Experts of a small language model.
Size: 14 layers, width 512, vocabulary 32000, 116M parameters.
Experts: 160 SwiGLU neurons an expert, a softmax router.
Training: a variant of Adam for the experts, 651M tokens, 9940 steps.
Below are experts of layer 5 (counted from 0) of a mixture-of-experts language model. Rows are named router (the router's row for the expert), gate (a neuron's input weights, with its number), up (a neuron's input weights, with its number), down (a neuron's output weights, with its number) and show model dimensions 128-191. Each number is 500 + 50 x the weight over its row's rms, rounded and kept within 0 to 999. Numbers have three digits each.
Before each expert's rows: a language model's description of what the expert responds to; "mostly gets" lists some tokens that are sent to it at least half of the time. This comes from a sample of Wikipedia text that the model never trained on.

# expert 11
What it handles: Month and title nouns. Month names and capitalised nouns in proper names or after the, such as July, League, Act, Kingdom, Lieutenant.
mostly gets: " January", " October", " August", " July", " December", " September"
router:591462457460498514449480556438460500526500545471428440475500490557488473467550524518453450464441395544435448417567461516547589393420546522517471482445488517610624597487442418590444455560516566
gate0:435446544518491452584431548622447540593439486508510485554422456425502528426513498488590514484468526574526508465573530442436504623462383471507461529498505582392463432498498474463508605535532516
up0:510460451479420481469465508457428490590519527582572414554587465477548501474384416526529503540578563421488605494585538544504434518581436551395464574524498415470507425502512524574467542532487487
down0:526592493402455519473530518483478563513603414567442397476472500567551425508532496470603490470566512499481535507552517460460441550502499628457519433474447525434446457560496573562464443451475473
gate1:486501487507470547607526573460544465516438508468555412420527514367472527617483536559587573438545547524506450508529513521484561473447576558481484518496527463470437485480419530456491489469563540
up1:537422336484500461478545518550530534508489492515513511528522432491503534442525530510469516497524597484475532546540464483543451475391425533494496504521447641417489500566475537451510483372473494
down1:429489371519543488434479592537474495590490410489490662521564521536507403472569456569506520506445443500403462516579464573607458530461477598470496491476417547543435505520447488593444547487482475
gate2:426542520555550443464529509541424504510516394471490437550516494559465523568549601512546503483408419573560464476511432525482508473561428449477526516482538535545476433469532483517511454575527487
up2:624535483556513531550586458388514456488494509521425573567441501448473524548473533513493520476427510508456443423535529461480508596501520393517603456462488459508399495556516517479458456577482495
down2:399460479645491448437578566434557527552485523623500476559564458465504444573476492530473562445535524430462504415516448587549464444485497456572514524539547583566480508479554464402581488453510486
gate3:545495531506490495505540399526506441497540533511557556556436402433505547572438583417524600535512472466500569486437555536453498481500557489430448419468517474573459508504419508435541472520432494
up3:527414470494513537549488498532545467470337452501466551492472434488540493578449547387534504517559478478464595519472475501535518536446459440636487537540627574491512501520502501528538393459559544
down3:449533519450573521509481498513514491501543540513487516511506482536411519463322489508457542423511543451455446427492541529469427481563453537564617442443502546531435499463546501406491499509480556
gate4:448477462597541583544487598476506559399377503498604544471557482523524520498614481469488496454528488445527468617427425547533559440491493468501570553602536488521388485477558566420440544458609413
up4:477423493521482524599512499516531410524558535457490468445618523495467581471566601438496490507528472509436502532498434532468503469484430463488533579564396500516465481570421420451501500504509494
down4:567539544480505599479509602493514406534499516527492459486479453550450624563430472403492421522503554486531563580474450529541502564513539521539575531513555465499492523566434479443398468436485491
gate5:487501536497499510569424567459519485447560576524548447449522482511526413512548457549487552481447411459480550446532455401469484540493438484561411492520619504476572515495424499441523415451464539
up5:454526371541520545449512516559541470544441517488450506541487412418517477522403581538506517477519475602498457506524538518510442500522553447524453469531441586475384478519547514565457525560538506
down5:444489495542408532545560445459447451457420480471500480488591533376509520447491560500565525513582569533552468524522485489486522543483538474408550433511469538487539492541539509513486524542531480
gate6:469480539549523452565530490557461553570459513474421509527448492420475486550546508523471522515606601499427537505514483428412504441566401448517496480492544555475440460419572576530528582532600559
up6:452488582441467449571402463447498474563646484517442485591635500448388494440554494471574556502481549477465547536463424512551517485448430478514468472453556492553534492471486488538438545482487486
down6:396437458564457496564468542513444489472501537510524464511533457378557509522550514506440497578458558493422505447446485441465531578516387478555493574519588536550497489503566476433539568616506497
gate7:521508543572536481499489446528513575487471561516569498572514554491444570417476586484492511520522562453507507568514423509540485476597501498548528437510571552505424430478561541455508437509543544
up7:463477519496499452511588514482491496451418461501490466484521533484499373532571515501492563523464485459565493502592450521467573502422412510613571467490532571577542497532500542549453592417564636
down7:478426455507562515517537574512623602475550578498506490490405435456496557427509509473519478429553452569521479558368536560569457538408533494441426441525433402533519497479511510560504416492391514
gate8:509549513515492526455550476523480479478539568513494504470453547501503530425467585472562514441510545495488510421412466568529442483499515541416610493546457322504519601570484480552472468506489431
up8:509498471462616562438526476448532481576545491488439441508487561540502454464471609451504716419556477578448459392523421546440441437459494402441488488454485540547477483506486520433398514495474545
down8:608572407466428530538535495461616476594549490426600436593548446497436430568532483536454561419564565462461476502526476494493512531636366462512554516399541503507477455567485467427485464552609570
gate9:581498484585498539559446463513464512560456541535527542464550607541520410467523541567514405582495536534540442568494517488500469462491421537402517520550378476509546493379580558594556499537613558
up9:397559487420460537437430432570400453459533524583544446580443512489503492538580483577518477426560527396479486482545447518543515483443456433512522549514530461542532535477466548455467426450527444
down9:594640444549508541483460485452450525432503453509531562560476465467504451392450586497476497412546522487511459483550508546583504503515561397492596550485488549476507489479513446440511483579523423
gate10:442525464584498482501511497535519512456537443456462523522488467473509521529467516380492498464533521531579471575469429616474446537476463507482479502547391528475517465547449468556445544431511487
up10:510506474602428523521450506523546394478488501544472535439529459603491496472590503427500572615592554506492440562517529608570527488477476476423494563514499558481538551494454468554505576465523535
down10:524481481455443512476505473483547496535422577479521430480425523560572584508466410471433520508467484499563452492409517582521535475427466489520499423569511507525470424541454497604450467578530473
gate11:453515556481519506515515598482556563444480607469463443571489483545529437489564487536486461542415628439486444489536436594647527446442407449434444553518431520519515497527508565433483548577492482
up11:573534414465556470519502480570512586600555462532553454460506503457520461576463448499376480475469414473485578437540558417378426585480538525497534471540552453525599501527558561566515397560504612
down11:513487485515476519448531516456439518520423488440538449488518464531465512496547509605566439534463497494509414490480486452518553472501556584476427511449495445464427461517464478431517600494497463
gate12:538517494495577505450487545485494445481462507396464537456468495424512532460383588536579509508432498505538570480462443556517508493624517474432480563578532506449513528461401541477533620478439438
up12:479378511378391542499438392459500476583560508522539490488505660547539491340490514505485658567473423420524530480521518521510434514540472521469428468485379466442588474465545455498516557493568483
down12:573491472439565475495450435395479469535490508379533528423500470427506508463504532409600538472505530479576492430543432525485571533521457508476543529527471447523505511470526448565478507562463485
gate13:414566407509527459563543587452478592532517506460479522477524455442449468498373536390552537474579396603606593514479436586467523479537408478491547466537533457462534499502516514509551469429385563
up13:494507540442477458415509444465491483480491492581639524451489600430530627472555453422466499481487607509486461407495485581559355482579512447426563440477467502517344488502447585468484494548484491
down13:570446610461467483468464561501503481461537533452448412501590503520567478480459508565452552543502552515530548495594513527571460528463523515606409487480571488468445472548422431406469536510592477
gate14:580392491517555516492450530515554507548465460474524431570496542396537527546542481475468473618450515558470486523453530482555424476467518489457484579499515579442510498353503513540557468421534517
up14:400496473513572510530476470518447447522492483445485534471513612516520495438589502605503570450512469555577524507503500571580527525456476426507497572501486472489573511497468509441531516524434564
down14:554510517526517469571459443436500455472472473457540584573655517582566548479493484462548544486460500556480581508596570514549482504523515456455468468485422519542448473502484455497469608522422514
gate15:546522537410537511464507566521504524513507539523488450441474550492536484521408437505497555498480573495488503508437561480463531524560391427531531552478456554515578491529566567490437441463481611
up15:396493600492501443468590502489618477500469533515465544559481497426474470477470410441452460424451547503488528537517499421477418481534468549511580465456500534566407480481526516496477562517557491
down15:474503519542483437488475454514574515501512579508502507564538522451521476471506521559414479462477519570524496484504444540559487489452603432458596478514546553479476594489512467398490548528552495
gate16:450484538459490470468543529516473541552533539499486454526476449482519446431531480542492567519435439483523513446525506387449473480560468391515446476521521505565436459494504533522466553565533433
up16:474448616492577531448539580474464481472468541492543495456508620512500489525562385485467493565458587503538495463514488376524512461427452400393408483488493524416507516516532599459508520614429498
down16:583499461580527561504501517483467522488443521500495399499591506483459468503440536629575535429476442549503478507461482446538463571567536540471433516550509522583550458566565462474519578513481457
gate17:471550504527532609541487505524498486462542457485555474519523489411510451462523539618480446505510471471556588452491455559527549576559505495524494552458478416481489447552425568478534548550438521
up17:451424494461531483446461502474521492529514427475559527422498442505556491543552449484526559493478486539516456497549501559571461515493480520527319471491519419522557458495468391567500517499427488
down17:537499476520537525497499465545555436481587479512475569493522555470438514503557522454462585486513495517525518521455480449448531527439508439503457433497395499445508460477524462623493400544506517
gate18:386566506541494505550440583471605545495491451508372560417537477475482397435470451438497534530565469542406480554508467559506538531484590567515458395480440449528571515565493505544463551480470549
up18:509488564468489594558475461497517492471561503542498527478486541536469461464486507462477484503509429486401459464484461443490613508508510447523482472464554462497508543485515549444561445422464524
down18:500548514492459378375553507498478583428443533437479572549429439490546581541527498540473535547505493521479460482565494500520479499557475495462579587524517505485457475602554514474493506459595475
gate19:485536537518512502419491487557466494394511586514591401500506515520465538554521458459592346457578462427423489483457399456567600502463535552578453477497554482518558485415585533490470454509549470
up19:494488522410392541471528488506508433476456494485525409414581547490457535444567408528534512489442436493433514464490533566511600488536546507498521462429465494507487495547597490538460471457466559
down19:473496508500447445501446533463529517510530405486524498474434483609532467601326495448429521414503532528471563451538437511507471546504451505544560545512443496521449513656510493501551498416498542
gate20:381551488370481553505550524487512472535408479532556540513519522577514506499537500590442470598600498463464531472490543460503506607464494502519577489489591560503509469487506486491516518492548426
up20:472603467472544457550440593511394616526491374502601458434597546495440476489515528360458425540439512539559436556504443596521444524538441512482441503512468432467537416448476578491497535471508390
down20:483550392595578443526512516501570541414488463546529544488490471546416524410560500472460494474450551482527477467471439508503499598527492542514515493514561518591471488483461579467405507529427470
gate21:507571494543438477469486509501474544558465433480447495512457381566526585509463525472492440547516529554489423459530580522548596495545531447430571418480454540452534483456568537531552531592572464
up21:486458463562466457489434476490448403539540492483522498476521480575584591466526468400521443477511597471483500486452604495496495554547536465340509464605413520456568471545512559467492506622502560
down21:520552507594569458596511530520467538514477544582613480416532494587556512502514521507450582457486488480467450485529526507432473533526429429506506529505453601406479462550521480554568539501540518

# expert 16
What it handles: Institution name heads. Final nouns or suffixes in names of institutions, fields and places, such as School, University, Research, -ology, -ation.
mostly gets: " School", "ology", "ation", "ization", "ism", "phone"
router:445514581435520502604604545509465512438522538481502501493437528456447498596467500449534518504476527543472577406453489485501563537557475475548586442400543489516554457490514454479481493469479542
gate0:487674603540440482452472499509492573418398457588511418413503489501454459442423403484524560535454530494506530549477484515445566510433540555477512405521453530433467431522600563457475524474512482
up0:537579458493555430526490532552523613531485546584405548403510463554492466610514534451522577481554448584563525537532499556470579411457511547515505524473454489438529583534502551539455414476469462
down0:526501480526415540478482526468587561502477471559531513450540544485552503392452478546566478532504354536519493537458439474570519509411385533520499437493479435493469449556491497497526489516442474
gate1:575519538482524500539515450476537494452414461554463446486525425473495372477429454556618518546490515569482562507520501480450562629519501513526565470567465519403486449509488520483523439475473586
up1:422560511470545529494401480488480564521552538511535494475526502541448573569586489521430550522535463533499488451410447463504404358535500444415477492440506550496594485498407525453532516430557489
down1:433432594475496400480488487556534418437520510502546462465504458499444496614471551521450558488544478486541581474478530578560525499521539541494414596474566552447570460409460530512469412449517476
gate2:516461519508416498531525558402499554554453470502482419524536466598479565506524476513466485457523539493578495497543506495426623577491567438434545535530503516505524557487551603454460459539419558
up2:507646501443347488452587490392407499520472370514390522542603520643514595485524454476501487443479540529482503548566543464526494595530535453530511538410470570454462509508499553459466563508533503
down2:433530448496539517461410538461528409550466581498512519423550525508503487440492551486527411417529491462490492439602575555528508497541549519553506449467441453505532530502564468443415545437558483
gate3:497472475454481508460501493511527557412488517450541576621547560523498463407532560548536532497519525432450439539502536570499473539578516525442621444494506550586518513556500540403410534511648515
up3:482491442499468433446466552527487468534357491461544479445562395512507511477507488485518548543562449431499422524484511496571426481595483460450541465478494641446436428449415539428521466412563593
down3:463438458439471581457471535476423493501552482453514504512517405521504518458507532462388506551485546586439583425500454602510508458484527560480416521553514568473553446342489585534495573568534505
gate4:565458522450493550537546533465540536531498558559454554486450524483459485516376549484465546514486465528472583544501504454498422495498436555518532584506495536478425460509587548520424552463451448
up4:534456421503556481521451557462467433427459536468490439561555484473483523503402581514516503539598606403601454495565572460509505550557572502449571424482515429440571448467477518460494580542481596
down4:476491477552384484484467585440528468546478543461547483475514458496441517443491454503509578457467495521557497416531523593380547415455456523510412560512536533473454471407435493475456585558519556
gate5:504596514514404509563517482521453511382442430524543595509501519500496392530441519639483499486578520476510481504447481398513488458466428456568411516511433504516431429476470535501449506534514554
up5:511484522543669444399494544501562545521528524506481585540519455593490519487535501465472487511574447532477487518493403461528492412490413457475466501409446559526501415411487493514446471490493531
down5:413468475476374596487533517556446513489564496502587541493436485497526480481480512521477489493479518455524547446477588551511455465528514484479435500502646544542582545430486449384530590538517485
gate6:457594462463426508538516491507537506487504483544537554423527453528486567502568480495571503618471507503504530442452490457538556517492629419447451495458485516462509533475495451503432485445441563
up6:499549512459502633524448443522529458579444484529527527557542462538493630509547450504467516561497481398447507474479492578425532487481460474528582451570558589397392597528474542456442447491466482
down6:459490510484585525476505515594537471412501601511506529494513501460503522432450506515475533508485487538447578501448512456518501525408501553490519502477428441511493442448507475527502506618559526
gate7:568581523500442428566540570497533521424511489507473441477438618521523531491468532591430506506513539541520581498484520518502555523556467462523490488507520463502468541444596450451439578530411450
up7:425483521517543522517448488454414475447443534427538474524528518579494499464535542577466530493500543464485453556580489437484537463441491537523530476499505429478480542519435515558550486407489483
down7:531494567524487489426452580529412498544456488587482516476464452525561415553423495527507495467514455493526486514520428482468526489501503537475494490456508474456572553457555584567446548436528476
gate8:491600452490487557510569499559551506493448419516502459607459486427465446580452528495475433453426556498489420466525481480515483520430493419462447441461538493449558518473658556558508413548573565
up8:600495521454525468506532542455575494396538460479469485524482479497506469522592557453496455470539552428456445456544535532459523424500508456549509473468486523505595437522498500514484605462529428
down8:481510490554494477536410540462567508392508519440495496508416479548461393518514490559530541480477430454523497495477488498477484507393414473540538479527483545572480495547491460429551535533461498
gate9:493465529645522489489463540504535532436505408586556391525505516519658471569440499500500459507408404476505503619471487477526537564516544522514406599508425374398512457477462556477483483455604518
up9:422521493565546523465493475469487520560519545548635398545514475605568610449682524511411499415516514439536442491465494441508624421500559549552418494501492460478537486490475454501406435474539524
down9:514524461571364580479489438466544533612497453546473482506451512472479505406501504462494509522581560512579456532538402430472590514438447552463450487599453467469563478540499569387505372504390451
gate10:475606421538541567514523582593416566423371459526478381434526509427484548586567444453589534444555502432459554536435526506455515462498526392365530562518510421517450521565617516552506497521462434
up10:468502486492495402485489438439491567456513517432608541532528484426545405438470517473503373504492546569499466493471514539610398591509592527497534451528538546522519443463554519569471512498477542
down10:505559448565465454482437529530439543605487498543553494468389524616528572548494420490505501530481510495575531548483419463564561482574522572512469419433473427506561495558508538515509480402503512
gate11:517461460557493463492506555459543616464469465432421536546565484537569503457507557556479626486428445504549413495516491502457490544470444595391507533566426438483460428563513539486451530504539610
up11:468464567524505526435551452421416548477502478484460540510479443512450594533531442489571519451550457456416489482514394576459538458484555485515557521490449409482495481469547602520518509498497462
down11:537522450534607464591515517397483532475485479517455552418439426536411507507559579519535577454463531518448456473457460485529548555404517478513505502484518587505503550477536483520500507478546463
gate12:543529449448512565460471465491464555452534462552570483527491500390536533596449436519472538566508574585513477438510607466584476451482440465460402480425505458404497502467616549606412532562537520
up12:504572573468636588486576440513538451548531551588531512586480394399482478556497553469418477429517486581494455455328488435565494448530551451496529505470568578547473544515524453495409448536470521
down12:542535420507440534461546485563410391483469512476407422530494472500507494459516395463398481493439519555522587493490604441501517539436429537461549484603472491519545544557442410638438489555482462
gate13:493538423497432554511489466559522517552449473572464542476558581519440524546523447599547594466578475424530467481546542505571501466523511502492560517466523493493449485459511500533512624459515597
up13:470555550462494505556466572523486476451490532530492529486470550587523500497504539493447464476544489360543511460426581484516521533519551459568539466562546511518537440481544526457438538452569557
down13:539661474382471564539535467564529552536547395501497507453485558562533538493503560533460540569523414439423446545522464457434513508532528539415555468490492415474552524544444476581566546526453509
gate14:510520415433447497474463538526376451609460469392491485484497435471477539452450479437476432421519435460481515520553441578545489513445540500551567481578469569562473464415496448444535554448472357
up14:473457501573468453410536459435502539547513557496451421528418559562531441478441475577521505529436564445476458488521547433478365477464471499490429575414487490456479506512449528564518428529496522
down14:543462489518506486480410529439432497584525485531522543551467427534537482490516409583420461508498473587463407438514550468444580520446376564594549550528514441552511529526516388507464572512570491
gate15:438489483432494562458565542481418546536573429471556466451518564521487506493370488514475475547555430538563502428561452407538539549502512488572477481516564401555487495493564515528515447583472545
up15:492502420459435467466463502581502488491426584518479558590434519464524513449561458467496454502533486559422585478524415533543524511484483527496523524421541442523404390479579459481496514505487497
down15:527516459602534534546469459585580443525446580517458485465572497522462491543485512531522506533385531534514455371567517476521484537495340500428555413477496510451537489405533379389503460598565524
gate16:541535415527533433469498408556582567434496452527405574489463513483489460567417529539480470508480506602530483465556456511491627496522454507576541504456474440521537507474548529635429474448562463
up16:436425450513494337460525471500464557447514477559466489538520593481432472457486496602497481487521496503501486515474486446465562529568398416532463468486648467502401473452535460558469559488460554
down16:562530523432477520569527419495496470477572497486407420498456511482517415433578489507542358486456461458497448405506494500454482467477546515499507466557451513597522515527439525503540606486404489
gate17:480443506440551505491412572514389601511593480464530521534511544511478593552514559629533537570567532485539594590395508530490583469510516577517480564484478435456468539481372563494472455457533504
up17:531475547448482579514411405634506495544424490468487532534442508531471525478487498463514484595586455429539453503451496486497528476469475536576518567569488487344502434502494409488514487609423557
down17:499488433511505596510477497500558506512519555505513474535557494435502511484512526488486459458475506458459447441472554632515556464542515429592491499479494551520464518466493532488496502481523515
gate18:538523602583507563487487555502439447505496442546448501531468509578553484575451523506441553497467465459473518524481495469504593382488538574470561449652463530471468506479451515500498519553523455
up18:510519485470597556536495557526499461495498467540466479481437544528556528497581525495499460541569412576483420490533379474464537454439495402580540510486505419523508536484504475548516541532515538
down18:533522593528476501465450523528497518556524470521469498492615588470508460463483482586523509485490466445505459541532400358443550502488537565484564521443411543430467484509623543543514467458415493
gate19:552466564509474476456490533477496555472436580467502476497504497589553579433550538552592474447477545541531442515478574413549522473432403559583496560512414517433525631608543491501425557522508552
up19:456483567486515483530447484400482542509529555522467499454520542500606532530523476541503435468546544520497560532481492498496446395533530570547590527414503417489546576560469406596643495530505404
down19:530488511411531478461595405504404559514496448484471500413546446466544448483439463508486458535491562528495565472451517467426507436385491424530493441512547507457574495541473501511494403506573568
gate20:473419385497456419562447611504482529437532499529548435458447492463456480463396490494523569539475472551481509453461550553535529469572475566478484540457540516495445446480527593463469400501546579
up20:481458527543442496432525509595531565504537522434562538485472518517511416570547561563433532404456416386502391529456373523458448493421566449452488428474495413478508481547480432533541541490507457
down20:539460429498452535456560447523536429437494512505490457509534580548529491473425588449574516475530510465463474418544492504544416470513612471538613579423514573389423546560491564489556522532492455
gate21:493440494501571533557515590449464492509475558530503441637496598437524519505547509416504486557546485362523477515482533535513468546559473455520436524547528549404566534434476575451528458527465533
up21:484471511487423477510455439473499518523497563383468485561478449395573532547467542449486475551485472470540435505527463558496472461539480469447421463473428486447506529448547538498375471510501486
down21:456425498474522422485428540445548537483527461502500489512499473494560530558549482536517526388382574549511450495425473504520435524540490470567545517490504516452516522535561554470460618408555500

# expert 14
What it handles: Foreign particles, scientific names. Romance particles like de, la, di, species epithet pieces, accented or non-Latin bytes, and prefixes like anti, water.
mostly gets: " de", " anti", " la", " di", " water", " da"
router:423524565462498497433437401504503469525589508431450546458516528485476534476543500446509506386590523611468564452511437398445497529548560546571502479482433534521490469441555462533545517548556491
gate0:457491486497435583522456605504510611497448467425562470512510495559530470550473457471512557619456483458571529535399596627510465505538466438460508494615533569544384447497516536433453521467488474
up0:515442451516518496486500425436447458576477414531486529506439488435497532473461504510509402509557533536517502454527465526584441413462503440514507500419429483476446559400526525457552496551535661
down0:390562485492469502513376444534490396479578441552579553539516566485541514559441511508556415472517473571479461451538491469502376519430480524509491503438597473494503457496576474513563537488627562
gate1:476591492567582529592544520503450542516437475556498491506555407550575444568499475461515551530480531466438513561502553574429474489545432459470509480501495570527541543433392497525413579490419457
up1:434543630520501516451494494471516509502478384571509482453501489527463463530489449607529542525517452450466595534475468475518583513496475398518484510598401478485583509568529480539483498470521494
down1:522553550483533434422498643525481451530569480528568503463419474444492537492444564506444584478564530501517462569435510476502510507494504491476514525565375525458519507540461520526490440498543474
gate2:482461445451595504451482503506427608494504476491449542472511484502486550475521486507534495432544504510557483537514471487589468552535393472445537511444461473440566566525495566536464479517453517
up2:497560458632572480487487450479504508510485475479474425553600547482542448511483446430534563538490506535481497537538524493556551532492557587460522528544437541488519499530518512576413425537519542
down2:581439406521474488525519410580396535426559451543507452558565554557506536544518470482497376395527417593460457422485523441498543454548536508504543491473460538496457535526629563437479529467398480
gate3:544531516443450483531638455580452595503506410492533469564400527534574556434497523398537527548473537527573577480429493594536404601559534544383509547528498497516607480533469480501454484542465504
up3:473541512469489589482551460537454495510518411456396471606526456583533401500445548530411546520556545531453522504473412520541485544420485524558486533514520470452444432559432447512520476471488369
down3:474519444484535408518506482534479540474554506499533634560420471513442571465557526555512481578504495545390543455447476483643482484459462475505443551495559481519513521525466530499579535627588387
gate4:504540505563514589447558431409442555537460435433519554413598457501715416471473514455526483447534493458561487510482554481446511534505492493582467470499629478529516553519443557512502532563455496
up4:481498543504488400465444468470490550511506489454421438570517597464319521502505472562525520445472490533515493554462469481562510457478527463541555524497447562503465494444546516530473447531472502
down4:531565498523416414558499504493425453572534429520481523491507395508608469389535563549481523456467440533417560514419430500435454455527560489528532454410436553542558511535476522492501496463490573
gate5:509540493590471604495558559410478485533589585576572465575498652477518518446536460552462531426470477550561471546425563426521533550601332513411510517518474489490559440558496499504530498539560550
up5:450437510551486499536461480497445550447429550436519459555510503532506482497472493491513504464446479364465428449535517472518455521498479483477500425517515451495487451506577479465493604575514515
down5:556450599441390445482475564560552531445502472480514482608508457594484488463480543402502385545551585454450604559510446459514549489469486484520487561546548539525436546459517517454632489461535475
gate6:562531588495524501564587576554457437449578446517519538530547447558522509581511453490553444491526509400575486517520540510608505443494479477491426470532397450528517462492494452507487483524546477
up6:489520476559437580507500509462469422551475418560514448486561424476432533464483460422478485460450480440421439526453555519533525515547542528561405578566499519469577461503457523534439515573417522
down6:504466445519510409555523433524461526461551437484432505547535612476531463549498522489535455446449436522470556554541522435368494497522499478513542427471499444492500433574599483571524576443581500
gate7:532498538544539455525497464404433566409487447397529467495572504517526448493494409453460551578510521521572491637503454562538525461463502483470543396566426490433530467545464500530495506544490430
up7:444439518362506525472489611491541490522373478474552548516575477476445575504587551504521579452504562534524428616494395521461403498441455470467472493439610581503467584440439560498483494472480463
down7:529512538476537483488564563414469539622544527471532421515554506470441519466516527470457500439481474603452416450451473544559458512545433517515521517513488508463503569582501367565570470457548474
gate8:481523545492498506534543463497451508548559541443600462522548609452511509571533485499538425520464484449529481544469398437490478564570518500457497485610582532467416538499462515509470470486501514
up8:489562512413506474507512536496512618606510538581459482491599456464518539432455440546558480502582519492551496504463550474492470483545572520457456486495521537471491523482468494497511539505411547
down8:523540492470550562461574520595492548536465515498524622488475498524483486485523505481575514455535575453474555589505559481485409490522467471533465614508364481460466450613478516549557478506451545
gate9:500603565534512523568514435532566460477532494514485429522451506532519494567453612527460475438470508463538511556486474553491601556666529510488561401520476380513534483518534529443539509529420461
up9:498522599513450426521522433552542461384514560448515464495415499552451484405571507423491449449499463529454564587492514493551577525486597490453533486536537456583511478598534450573451540528548442
down9:493521533392621520525486474477488422484394520428558488509410576469473488507589481492586449608515547514604494421565610466472409539530534585546497465489555480503506475511551418458492470603440579
gate10:551521473471524483547452467519484585487550502580505430422586540518451518506544441456551580534484573434461458492426484456498533605553522574499498553595496436499645495698480525485488475524482514
up10:523572529518522506427470450534600419600557393515488519602463517530450479500564536536513480431458531565448453504475429396517496530528462527504475405508498551555549512425542473609559561554590445
down10:539473510444454412431436509468500470502483491415456556504524578585503449524487570410520470498403465489471520549492474530446599443567505507476495353447412488561483478468622472613488478515569461
gate11:520592507514495507535573449502382515445580477458511509550682476488464546504464486531629437468513569367520522588514496453431551447577362491444502502449512520541467507510541523519485555526542512
up11:530431482451552452566545590474582562472476542510466397449482572445469481474549510455496479481383509543449461491459458563480488501554541533551565532583489535487589471408496503574438537452535560
down11:420483533536446524498465383496505334509498482517533541526531445438560401524430524479515529459542654541541528621545441538480443494509458543408567463454443498485531493534496509568573491585579468
gate12:557498419535441525481439467506467413521449478432499466501488608541558463536469475479529485600547583413511503442477600551489606496387530473426572446429540451420472610533466442444536584639541538
up12:552497514550570574549514572510452419487577498441441519425416554398489475508572503481486486477561466640423451473454497528473570562533425543436548568529595491449473497517500465505576598484525473
down12:435495574491462539515481473564560523473598488478493426502463490477502511435495528478470460465515555509460448515533495623499438481524439548547476484370552503382514456352417441540568517460481471
gate13:400523456600502559590535564446544461469455597363490496411582498499570446431484497539549487551513475508491507555515458492468488505527525544516609502544434437456436502500502654452514429433517473
up13:517469529516474533477411537469515535480423543410502480514592520411502461555481462484557492505515547460584490456500439523414521473466484569479533469505543467511481521547548502505492464498535433
down13:489518505528559449458482496496551437539567448434576414518456574477415493581602498469616536527558582546541479402484513517614577455465411519550466577440517481434506440585539487485390507470486509
gate14:526538500479514458556526524426420430516422591521513502437479533421503449534524476555487480515446538424489503459432532464519444518528570466525537525444485487376545614547483503559558537446491497
up14:507494543464487488488540498504545599513579507491509465414548470418463551473416553442616483452531495582604564489533590515571416518512498476445508521432523458491507391591542479496443511446514501
down14:534415508487501581583466547496555544586396481487427579474585516513349524556566529566525509531486476518478490475499508516532395555402513501504451602561530497459504387517545495479482517424611478
gate15:600570405593513405606376576501555456489465517517423463518456472503529524523479508423469507493576479420517535476497589482442479518557498508461500529505556482526499510495491441453525569548567385
up15:545507500481490474499521455552542488509461476513516454401476509482502499459453449499541448432555382566498553428482447495534541386523441496476458552526472454489522453547423515593462552571499378
down15:436504453483444581522555435515414516502479488593444502486464474459545488477474449570480516574558480432626515511517491426459481459511532531442503413532523555471544525457482456493436532526556559
gate16:500431488458516449605537566443487539552535542539547559459512521409428588448465451407540448530464434545466607485396495525433470502486420544550499416474491442505552460500492521497497471437524600
up16:486502572577538470541518499491504524525514522463511609534547486483493506340436412522513543513609439496497444467477551407508432551521560521492504472513473535518503481583458449501446492543548443
down16:510510520466538523512456532559485527562577444537420547494421478576517541493599509475471474428476521497442542564425489616488452490448581494455447413477445447507436549483516446538516438519553481
gate17:456412475458510443495521515468385410553507527450545473514437567473429540444506446502413469531516552452402399512523501522455589508502487454496486535466515503456574523552475521436480509523389534
up17:586515545451603482518532407502494477519540473519442507462437586512531553413534487517438526477403429557393495544542591543406530484379520448454531445493589565475451540428477598476473505512460549
down17:508461492421485610502462393551470515413453433522499501525526560504490543474534551553557449465503435494486518462552497363477475488503534501387440452525507519426529573577489477601538485531525456
gate18:452587473555577460508545453518591379402506437631417416516394609517506578461552457573542528553459408459559554485492469543473566470514495491456570530503404406430466483464542444537428604565481501
up18:597551535472452456495536450503376590596478426530537471475506507495510505552526432535527528531552531466540461474521489442393473433499453583507476441535548426510533535444591558573620553519522572
down18:417560418489551498458462620496525461541561528476549523459351465501456487584480519517512509438581495546423429468419521526469531518480558505451478549515544500509511404466560487478481437452475481
gate19:465530440524529533520554486484449560503490474469533454447495444483488416490531432494508502491473429528500500484531523537441554381474487533451596489505545459537497486545439499488502506454575567
up19:549520574486498482487552491501564421473515530490397458511578506454479442605525515507440419430386427549494452471498487437456514583463498548619561494619388462500563428463548502526511478437488558
down19:500453481463518603426493446518546434531482477438582532562559519468559600475466491494474530476534443462476481445512554496545549441471499518514541511459506562459541488461370616606546520535555424
gate20:438482479521468511561552503522529448450520534511524488542577445542455398603502435520532532523558515562501412526450449463491507499471458485545569538515528488581589534608514447513433503486507510
up20:508442559514591511518474483511614557572468584470527521520570464537558503417582399473462440462559478493482532591476522461501513487454524478501435496536532565531524534523496489422467506478548453
down20:531571462503569467563485460468519516433547509525476519445452554434460483586558436506492531491505533562522488441579475536483462533544495462491478542492551474602485466450542533555564512529512427
gate21:476502542522536497543550462479510480447452498595517534494438513511524554543500496485555501499489490505526537564530525494602518499516555511490524498547498446418491506480545477620453528524500405
up21:475516481505517479479451521566440460554529515492518532433436519511518401545519555544517475539578549456504497511465494613507523373514470516552528532474490475524516561461560493443462539543515562
down21:443463454560463582597534544604541516480517336530463513479536518520488521525470493445449393447564550533495499583513465447503418515499449541496505510452461480484461400485497632654468488488430454